From a checkpoint of a small mixture-of-experts model trained on Wikipedia.
Size: 13 layers, width 384, 71.9M parameters.
Experts: 64 experts in each of 7 layers, 128 GELU neurons an expert, 3 picks a token, a sigmoid router, a shared expert of 384 neurons.
Training: a variant of SOAP for the experts, 368M tokens.
Below are experts of layer 8 (counted from 0) of a mixture-of-experts language model. Rows are named up (a neuron's input weights, with its number) and show model dimensions 0-95. Each number is 50 + 12 x the weight over its row's rms, rounded and kept within 0 to 99.
Before each expert's rows: a language model's description of what the expert responds to; "comes after" lists some tokens at least twice as common just before its tokens as in all text. This comes from a sample of Wikipedia text that the model never trained on. Tokens count by the router's weight.

# expert 18
Section-heading markers like ==Plot==, space tokens before dates or numbers, opening parentheses, year prefixes like 20 and en dashes.
comes after: ".\n\n", " ", "|", " in", ",", " |\n\n"
up17:63 53 34 62 65 70 57 48 58 65 52 40 49 47 63 44 50 46 51 48 52 57 49 67 44 44 70 60 49 43 67 63 45 61 40 52 77 59 47 42 49 36 51 59 64 29 58 55 51 50 39 40 40 52 58 58 67 63 62 51 57 45 66 62 34 42 49 87 62 62 40 48 52 59 43 47 38 62 50 48 54 76 44 69 46 32 57 67 62 58 67 23 38 54 44 64
up18:47 39 66 28 45 59 20 54 58 47 73 21 48 49 60 71 32 66 37 50 51 43 49 57 74 35 64 40 50 32 48 51 39 29 45 55 31 54 43 54 72 23 33 31 59 58 44 57 45 65 55 55 48 55 52 60 47 41 39 56 41 45 51 62 46 43 43 57 30 47 50 46 62 50 68 57 35 60 60 49 36 55 30 44 41 36 54 32 70 60 49 67 62 56 54 58

# expert 43
City, country and nationality words, often second parts of names: New York, Los Angeles, Chicago Review, Indian, Syrian, Ottoman.
comes after: " the", "19", "20", " New", " The", " Los"
up1:43 46 38 40 34 64 48 71 54 68 50 34 44 59 48 43 62 46 39 63 55 54 40 76 43 49 72 48 63 52 57 41 28 58 51 61 57 28 41 66 47 41 37 59 48 63 53 46 46 29 57 61 41 41 56 61 34 46 77 35 48 41 49 57 61 40 63 54 51 48 66 49 42 45 51 53 38 57 41 51 38 58 58 44 14 49 37 46 38 41 34 54 66 57 51 42
up2:57 46 43 41 52 75 38 43 52 52 47 52 61 65 53 46 50 55 51 35 61 80 45 36 49 60 44 42 56 71 52 51 56 55 52 63 69 49 74 61 36 38 49 62 11 65 61 49 58 84 47 52 39 63 63 58 54 68 48 59 60 38 47 65 54 60 46 51 54 59 49 61 57 64 21 49 18 52 63 54 68 67 29 52 44 53 60 69 49 67 37 46 59 57 40 45

# expert 28
Abstract or scientific nouns after "the"/"a", usually followed by "of", e.g. type, quality, species, synthesis, establishment.
comes after: " the", " a", "-", " The", "==", "The"
up3:65 40 60 35 16 56 70 42 62 48 59 38 52 44 33 38 32 58 43 52 34 66 40 43 27 37 76 47 65 60 50 46 41 57 57 68 38 49 78 65 51 39 32 33 60 50 48 29 36 43 67 54 46 45 42 49 57 39 21 67 48 39 54 53 50 45 40 47 65 30 41 59 38 38 64 55 47 41 44 52 53 62 70 58 60 43 53 53 47 63 68 46 47 56 59 57
up4:45 54 54 69 57 45 51 55 40 39 67 36 47 40 43 57 53 67 62 69 41 48 59 39 45 31 58 49 47 44 78 43 61 84 56 62 24 54 68 28 24 49 33 53 34 47 25 25 49 56 44 51 40 50 48 60 83 51 51 34 77 63 61 43 61 50 55 32 48 53 35 69 63 41 45 63 57 40 60 42 72 38 31 45 42 37 62 53 52 68 40 54 41 24 47 38

# expert 6
Words inside titles of works and proper names, like the, and, opening quotes, list dashes, in songs, films, churches, parties.
comes after: "\n", " |\n", ")\n", " of", "\n\n", " Genus"
up0:54 58 40 44 43 42 42 42 35 47 58 46 44 67 57 31 45 46 39 45 54 54 52 37 51 45 47 52 43 35 56 68 49 53 55 53 59 45 50 52 54 43 39 54 48 55 43 52 75 58 60 61 57 60 57 56 54 54 54 66 27 67 37 53 57 57 59 34 50 47 57 55 57 68 64 60 36 64 65 62 57 42 71 61 46 68 63 44 42 73 71 63 55 49 64 50
up1:19 48 66 47 28 48 59 50 60 43 60 42 67 32 39 43 45 45 64 40 54 65 60 63 55 53 46 38 37 62 57 35 41 46 85 64 40 64 59 37 44 16 61 61 42 49 35 35 47 51 55 39 31 60 38 50 29 62 37 46 39 44 58 40 51 76 47 47 37 34 51 44 51 58 54 63 40 83 44 21 62 71 46 19 42 58 61 34 66 40 49 50 85 48 40 64

# expert 12
Line-initial dashes of infobox lists, table pipes starting rows or cells, and semicolons separating year lists.
comes after: "\n", " |\n", ")\n", ";\n", ".\n", " Candidate"
up0:29 52 56 52 50 35 53 27 52 56 50 42 43 54 43 35 65 51 45 71 34 50 55 35 35 44 40 55 33 28 28 65 47 41 45 64 51 34 39 72 52 41 53 47 62 43 42 42 60 61 61 52 72 53 19 40 46 73 50 34 54 66 35 46 51 31 61 51 69 52 52 60 35 51 46 76 56 37 36 55 38 49 42 38 44 64 61 39 60 73 62 21 47 47 65 47
up1:23 39 63 57 62 48 62 68 50 38 48 42 85 45 61 40 38 49 40 62 38 56 41 47 65 58 71 50 41 49 71 54 33 36 66 38 45 39 49 58 41 50 31 53 53 58 66 49 32 57 55 48 48 75 63 39 34 32 43 34 56 51 52 45 57 59 42 56 32 55 64 39 46 57 76 45 42 47 51 34 24 47 48 25 69 52 41 50 47 50 57 62 53 66 38 51

# expert 27
Adjectives of nationality or scope before organizations or roles, such as American, National, British, Federal, national football team, political.
comes after: " the", "-", " of", " a", " and", " =\n\n"
up0:44 65 46 53 52 61 56 49 50 58 49 54 65 36 80 31 36 34 64 52 41 51 41 60 50 53 63 39 55 50 61 43 58 44 69 39 46 61 38 56 40 39 53 48 37 66 63 66 36 40 42 57 50 52 30 48 67 57 42 50 41 41 53 51 50 44 49 24 62 50 55 75 72 45 37 59 34 43 59 53 34 60 73 40 47 63 79 46 50 55 37 60 70 41 37 54
up1:27 56 40 49 41 16 45 43 38 54 42 51 48 61 38 47 42 52 50 48 57 37 48 44 59 52 66 49 57 31 44 48 37 42 48 66 53 53 45 40 44 64 55 53 50 53 58 75 41 68 77 69 50 63 52 60 50 59 34 34 51 52 51 56 49 58 53 51 23 39 32 35 52 52 51 58 49 51 64 31 66 66 60 38 61 37 76 67 58 49 55 62 76 46 68 47

# expert 37
Subject pronouns and nouns opening a clause before a verb: It, he, she, they, who, which, and names like Williams.
comes after: ",", ".", " The", " that", " where", "The"
up1:51 66 47 48 55 35 54 44 37 62 47 39 42 50 45 29 38 42 62 46 42 77 59 28 46 66 32 36 42 40 38 56 36 47 30 57 47 45 58 56 64 53 55 60 48 33 56 46 61 42 66 48 47 34 34 47 49 50 34 56 39 71 47 55 51 46 66 47 73 46 59 57 50 51 66 64 31 49 44 29 42 52 55 40 35 40 67 66 51 51 36 57 44 69 47 09
up2:37 70 58 53 67 57 64 29 53 48 53 44 53 28 42 55 65 51 61 35 29 50 34 61 42 39 36 60 61 43 53 72 47 36 37 52 33 42 72 44 31 67 51 49 39 48 56 71 66 43 36 67 45 58 35 52 87 60 64 49 62 41 63 71 53 61 50 70 37 59 37 33 72 59 49 40 55 40 47 66 46 47 46 43 47 29 50 55 61 28 40 20 53 71 70 25

# expert 63
The article a or an and following adjectives of size or degree in prose, such as a, large, small, massive, complete.
comes after: " a", " with", " is", " to", " as", " and"
up1:44 54 47 58 44 44 87 59 41 70 50 15 59 68 50 42 48 52 47 41 44 48 30 49 41 32 38 61 35 59 53 32 44 58 45 45 55 52 42 31 49 74 48 44 47 43 50 61 60 59 52 65 48 41 41 73 40 48 54 55 74 46 27 64 54 51 40 60 53 52 45 50 36 52 45 44 46 59 44 32 40 67 62 49 24 21 41 47 57 63 55 56 42 57 37 62
up2:42 42 35 44 65 37 52 60 40 43 26 74 69 51 55 48 31 51 37 49 40 50 32 46 50 46 37 51 53 48 55 38 67 59 56 57 36 47 54 50 36 48 52 56 35 56 47 41 50 77 44 35 47 49 50 44 58 33 55 46 59 75 51 51 51 62 50 64 45 44 41 50 66 55 44 55 54 37 40 61 43 58 20 66 17 60 79 55 43 45 62 55 51 34 39 61

# expert 38
First words of multiword place and team names, especially Spanish, French and Arabic particles, such as San Francisco, Los Angeles, New York, de, Al.
comes after: ",", " the", " in", " of", ":", " de"
up0:61 53 50 69 78 63 60 57 66 42 44 38 54 58 48 62 43 33 54 66 45 52 37 39 45 51 62 45 51 49 68 53 53 66 58 65 28 39 27 59 38 45 65 70 45 36 43 44 60 52 69 47 30 62 35 43 60 46 39 53 72 54 38 38 25 56 67 55 55 57 50 53 33 44 30 64 60 21 32 66 38 38 79 56 56 39 60 53 44 52 54 29 56 40 44 44
up1:48 42 72 40 41 47 61 48 52 55 50 48 45 46 36 64 41 40 61 37 53 79 45 48 38 75 52 57 36 65 50 58 45 79 63 37 42 53 47 26 40 40 46 41 42 70 57 36 78 39 58 53 54 60 49 66 54 40 56 48 70 47 42 56 39 51 39 61 59 50 61 68 61 56 46 45 39 59 61 62 41 58 26 57 41 59 47 62 18 50 46 35 56 50 54 56

# expert 29
Digits and numbers in tables, scores, vote counts, percentages and goal minutes, such as 0–2, 48', 78; also abbreviations like DF, Jr.
comes after: " ", "–", ".", " −", " +", " U"
up17:56 65 59 53 66 36 72 58 47 52 69 63 68 36 46 51 54 63 44 43 50 55 62 42 49 41 51 22 75 47 45 53 44 49 44 48 65 51 57 54 37 39 48 55 43 62 50 32 43 37 49 67 39 26 50 40 52 39 48 61 51 44 38 36 43 50 57 42 53 43 45 60 44 49 35 68 47 60 33 47 62 52 38 52 51 42 60 45 34 37 55 35 67 40 70 60
up18:75 45 59 60 53 30 61 61 27 67 32 40 72 36 28 41 50 66 36 53 47 54 73 50 39 64 37 58 57 47 54 49 56 39 66 31 33 36 53 46 79 53 49 38 38 37 30 65 46 45 48 41 38 61 48 52 50 49 36 55 54 55 57 47 49 39 51 63 42 61 48 47 51 48 53 45 56 48 52 51 50 44 39 58 68 50 42 41 45 43 67 62 55 45 44 62

# expert 22
Century prefixes of years (19, 18), open parentheses before numbers in climate tables, and en dashes in year ranges, e.g. (1768–1803).
comes after: " ", " |", "|", " (", " in", "–"
up1:57 40 57 45 55 34 74 18 51 52 61 40 47 47 61 41 57 63 42 59 59 43 57 59 45 58 47 52 45 66 52 42 38 33 49 40 56 49 34 38 50 52 67 56 55 43 65 56 46 64 27 64 55 71 61 22 58 66 69 40 52 45 58 67 57 46 52 57 46 70 66 52 40 69 47 41 50 72 50 34 49 30 56 46 62 51 35 45 63 54 32 59 80 64 77 51
up2:73 51 67 52 37 59 41 53 76 60 66 53 24 46 58 58 36 52 63 52 32 61 39 46 41 68 40 51 64 43 56 56 47 67 80 60 58 41 48 37 37 48 64 43 57 43 41 62 79 49 49 27 62 34 41 46 51 38 45 58 40 52 59 44 35 51 48 47 69 53 53 57 57 32 50 49 22 60 59 56 64 35 48 43 55 30 49 49 56 61 55 74 46 34 39 54

# expert 3
Subject pronouns and capitalized sentence openers, often after quotes or headings, such as he, She, It, There, plus women.
comes after: " \"", ".", "==", "|", "-", " that"
up0:31 49 54 61 28 69 50 49 68 48 69 60 44 43 44 55 42 61 51 43 52 51 51 38 49 40 47 45 63 38 41 61 30 48 56 41 57 43 28 35 48 43 41 49 55 52 52 49 44 52 57 50 41 42 66 35 61 39 42 70 59 66 48 62 59 30 36 40 56 69 49 58 31 62 64 55 51 43 61 49 40 37 45 63 39 35 32 45 51 65 80 63 56 59 81 58
up1:56 31 61 56 29 60 25 42 56 30 63 45 71 18 43 45 63 54 49 43 45 39 37 35 52 58 54 57 56 62 53 53 60 39 41 46 48 44 49 59 49 53 45 49 50 40 42 36 34 26 57 60 53 48 38 60 37 48 66 38 75 52 67 40 64 58 42 58 46 54 66 50 45 54 58 50 19 55 44 75 54 56 56 62 55 26 35 41 55 45 55 41 59 51 67 42

# expert 54
Main verbs after he or was in biographies, especially sports careers: took, began, won, made, appointed, graduated.
comes after: " he", " to", " He", " was", " and", " who"
up1:47 39 53 31 37 58 43 63 67 33 43 61 60 62 62 40 59 54 56 52 36 58 64 52 41 23 54 51 53 39 34 52 21 62 42 55 33 32 48 20 58 34 49 52 46 66 54 76 59 42 51 49 47 34 60 53 58 49 30 50 44 53 51 52 38 69 71 32 50 60 40 34 57 47 61 47 59 58 49 48 27 52 59 36 61 32 40 66 67 61 38 69 63 47 23 21
up2:50 50 56 70 46 28 40 39 34 62 42 49 29 71 48 57 26 51 70 59 62 46 61 40 41 52 51 50 60 69 53 53 36 62 40 42 33 76 70 42 54 52 49 53 41 70 55 48 50 53 53 26 48 54 51 37 46 49 62 54 51 50 58 81 41 58 63 24 49 37 49 62 57 68 33 64 42 41 55 38 59 45 57 47 61 48 70 51 45 62 49 46 74 59 49 48

# expert 51
Determiners starting a noun phrase after prepositions, mainly the, also its, their, his, her, 's, these.
comes after: " of", " in", ".", " to", " at", " for"
up1:48 60 53 71 53 49 57 34 61 66 55 61 54 15 35 47 51 29 23 52 35 32 38 41 51 61 46 51 70 49 51 45 42 53 61 30 46 65 74 78 46 53 68 59 56 33 45 53 53 34 53 28 59 38 60 58 45 49 37 24 50 45 66 45 36 37 65 50 55 56 58 25 76 42 59 42 44 71 36 43 39 47 45 53 48 52 27 39 55 60 54 60 53 58 53 47
up2:54 50 54 41 39 50 74 62 41 51 55 19 51 72 60 42 70 40 37 58 52 42 65 78 50 58 48 55 60 52 52 57 53 43 42 63 53 37 49 51 43 55 69 61 35 67 67 57 43 57 69 57 64 49 68 44 47 56 63 33 37 48 48 55 54 42 72 47 32 41 22 49 60 43 68 42 55 47 51 57 44 38 44 64 38 36 54 68 60 71 50 57 46 63 49 53

# expert 36
Cell content in pipe-delimited tables: numbers, digits, party abbreviations, and prefixes like Sub in Submission, non, re.
comes after: " |", " ", "|", "–", ";", " ·"
up1:27 64 50 60 48 48 31 54 55 53 73 64 53 43 67 32 57 58 69 58 61 60 58 48 61 44 51 60 55 70 60 51 69 73 43 40 53 38 62 65 63 53 36 49 67 68 50 25 56 41 47 56 53 46 47 67 57 45 31 49 69 57 59 57 57 26 41 35 33 60 64 77 46 38 38 55 72 44 70 40 58 25 65 43 48 47 63 49 24 50 45 48 37 49 56 58
up2:50 43 58 55 47 49 22 42 49 57 44 48 49 54 23 27 59 26 46 63 36 52 64 31 49 49 49 63 49 52 66 45 50 66 66 37 59 52 32 58 44 56 65 45 36 51 55 42 49 62 42 39 30 47 53 56 37 24 73 39 54 43 29 48 45 43 47 76 46 51 48 53 11 45 45 48 85 44 52 45 36 53 40 48 46 71 52 45 67 43 38 48 50 62 53 33

# expert 53
Opening cells and header words in result and election tables, such as Loss, Party, Votes, Candidate, Year, and blank first cells.
comes after: " |", "20", "|", "19", "18", "–"
up1:64 52 77 52 52 53 58 38 64 39 73 61 46 59 59 27 57 56 40 58 44 34 61 40 44 45 42 47 65 43 48 54 38 55 51 31 41 61 55 70 75 78 34 60 24 62 29 11 44 40 42 23 49 80 57 55 59 53 55 61 43 55 40 50 54 51 44 67 48 54 51 45 57 62 27 45 43 63 46 43 63 49 40 29 56 61 49 48 47 23 50 23 70 50 38 60
up2:60 45 54 48 43 28 45 58 62 58 35 55 35 58 65 43 36 55 39 19 51 23 37 57 61 35 66 77 61 59 47 63 28 30 46 51 23 64 50 40 41 57 54 43 61 56 52 53 51 41 69 57 38 49 59 53 68 49 62 49 43 48 56 47 37 60 45 41 51 65 26 62 59 36 60 36 44 60 59 44 57 50 57 43 47 65 60 60 55 28 56 40 49 50 51 58

# expert 52
Last words of place and institution names, mostly US counties, states, cities and roads, e.g. Greene County, Texas, Makerere University.
comes after: " in", ",", " New", " of", " United", " North"
up47:69 62 37 30 58 46 60 54 47 57 48 42 44 76 33 37 68 50 59 83 42 64 57 66 59 56 61 77 51 54 47 55 44 69 42 44 58 59 38 50 58 50 19 48 67 59 19 47 21 63 67 51 41 57 73 62 52 53 43 60 47 60 74 42 58 60 50 57 45 57 44 52 50 47 62 50 52 38 64 63 49 46 66 53 68 46 56 41 47 52 53 36 48 37 65 57
up48:58 28 36 63 60 38 46 27 25 43 25 50 48 22 36 54 56 51 43 73 59 65 44 67 50 35 43 59 68 13 45 66 50 33 59 45 33 41 37 48 43 46 43 52 40 49 42 54 33 58 42 23 49 46 57 60 51 42 47 62 47 34 67 54 51 28 71 42 54 53 42 39 29 55 60 64 46 58 40 71 36 37 87 65 46 35 64 56 59 40 35 61 41 62 55 49

# expert 5
Separators and digit starts inside numbers and coordinates, such as thousands commas, degree and prime signs, currency symbols, and year-initial 19.
comes after: " |", " ", "1", "2", "–", "3"
up0:55 40 45 50 51 33 55 75 54 55 48 32 76 43 51 48 51 73 59 52 72 37 44 40 60 58 54 54 68 53 34 45 40 59 21 51 51 40 55 50 22 47 27 56 67 41 24 68 69 79 42 67 39 49 54 58 41 52 72 54 54 35 58 68 55 34 66 33 71 58 42 35 46 45 47 44 38 54 60 57 41 28 48 51 53 49 57 40 45 63 54 70 34 32 64 53
up1:68 39 61 26 39 50 62 35 52 42 57 30 51 52 35 59 54 67 45 59 48 33 46 52 47 41 34 64 57 35 49 46 40 43 61 51 42 48 45 66 39 58 47 62 38 64 44 30 40 47 47 46 52 22 66 55 40 48 61 44 36 50 12 65 52 29 40 51 27 64 43 45 63 72 58 47 60 56 27 45 37 48 50 49 07 64 53 47 55 46 35 56 56 60 42 36

# expert 0
Everyday category nouns after articles or possessives, naming fields, objects and institutions, such as music, school, law, business.
comes after: " a", " the", " and", "'s", " his", " an"
up1:56 58 60 59 37 49 43 60 48 67 61 38 51 31 55 59 46 50 57 63 30 47 42 59 42 54 58 60 32 46 40 39 58 59 28 28 43 33 44 48 54 29 36 57 51 51 54 41 53 35 27 57 45 73 35 51 83 52 66 66 55 49 25 33 52 42 16 34 49 54 62 45 61 57 40 48 35 46 53 83 27 56 56 61 62 62 43 74 49 43 40 48 49 61 43 51
up2:72 27 42 33 58 41 38 60 62 65 51 51 44 40 47 63 21 55 57 44 52 32 60 58 60 64 59 62 40 55 51 53 45 60 64 41 64 39 51 27 56 42 56 27 60 84 47 59 30 40 47 28 61 59 38 47 54 28 47 29 64 52 24 18 58 56 45 62 50 41 65 60 60 35 51 33 49 59 54 43 52 38 40 45 56 62 55 36 58 48 41 39 53 51 55 57

# expert 17
Articles and linking words after copulas or naming verbs, such as the, a, as, called, former, including, plus colons after infobox labels like Type.
comes after: " as", " was", " is", "-", " of", " became"
up1:55 62 35 59 47 66 51 40 48 43 63 58 44 41 60 54 57 54 28 33 40 61 26 45 34 63 50 35 68 39 54 44 43 40 52 54 42 46 53 40 32 45 48 39 21 49 44 41 59 44 54 56 21 40 75 50 70 45 62 46 70 46 28 60 31 43 55 44 50 30 49 35 46 47 37 45 44 38 61 64 43 53 61 48 48 60 61 44 30 52 37 45 50 31 60 51
up2:60 32 69 64 74 58 42 54 43 33 65 63 41 31 64 41 32 23 69 63 48 31 70 52 57 72 52 53 46 55 66 43 37 38 52 61 64 38 44 41 76 60 64 45 71 48 61 48 58 43 56 34 58 53 53 38 53 36 59 45 78 51 63 43 43 44 58 59 53 72 68 57 49 35 58 37 45 48 39 36 48 58 36 56 69 38 38 59 54 26 30 46 70 30 49 31

# expert 1
Pipe separators and punctuation inside sports results tables and standings, such as basketball schedules, win–loss records, and draw listings.
comes after: "20", " |\n", "–", "19", "1", "\n"
up17:47 40 55 40 53 53 46 62 42 50 35 49 46 61 51 45 72 46 54 60 69 34 55 35 52 59 32 55 52 59 63 37 61 58 57 24 58 43 68 42 25 52 49 57 64 61 72 61 61 59 44 58 74 65 60 87 46 56 67 49 30 64 45 74 40 61 46 71 57 39 55 46 42 62 35 56 59 49 61 55 32 51 56 55 63 43 76 52 38 61 54 55 52 44 56 24
up18:67 23 46 65 52 50 58 48 38 60 79 52 50 53 61 22 67 53 56 64 64 53 57 30 51 43 72 41 29 56 56 34 45 34 62 31 49 52 62 51 48 44 69 48 57 21 62 40 44 46 64 47 31 62 62 61 61 58 41 43 51 31 28 54 73 58 48 60 28 25 51 41 60 43 43 41 64 61 50 56 56 53 33 37 51 37 56 57 29 39 58 44 67 52 43 49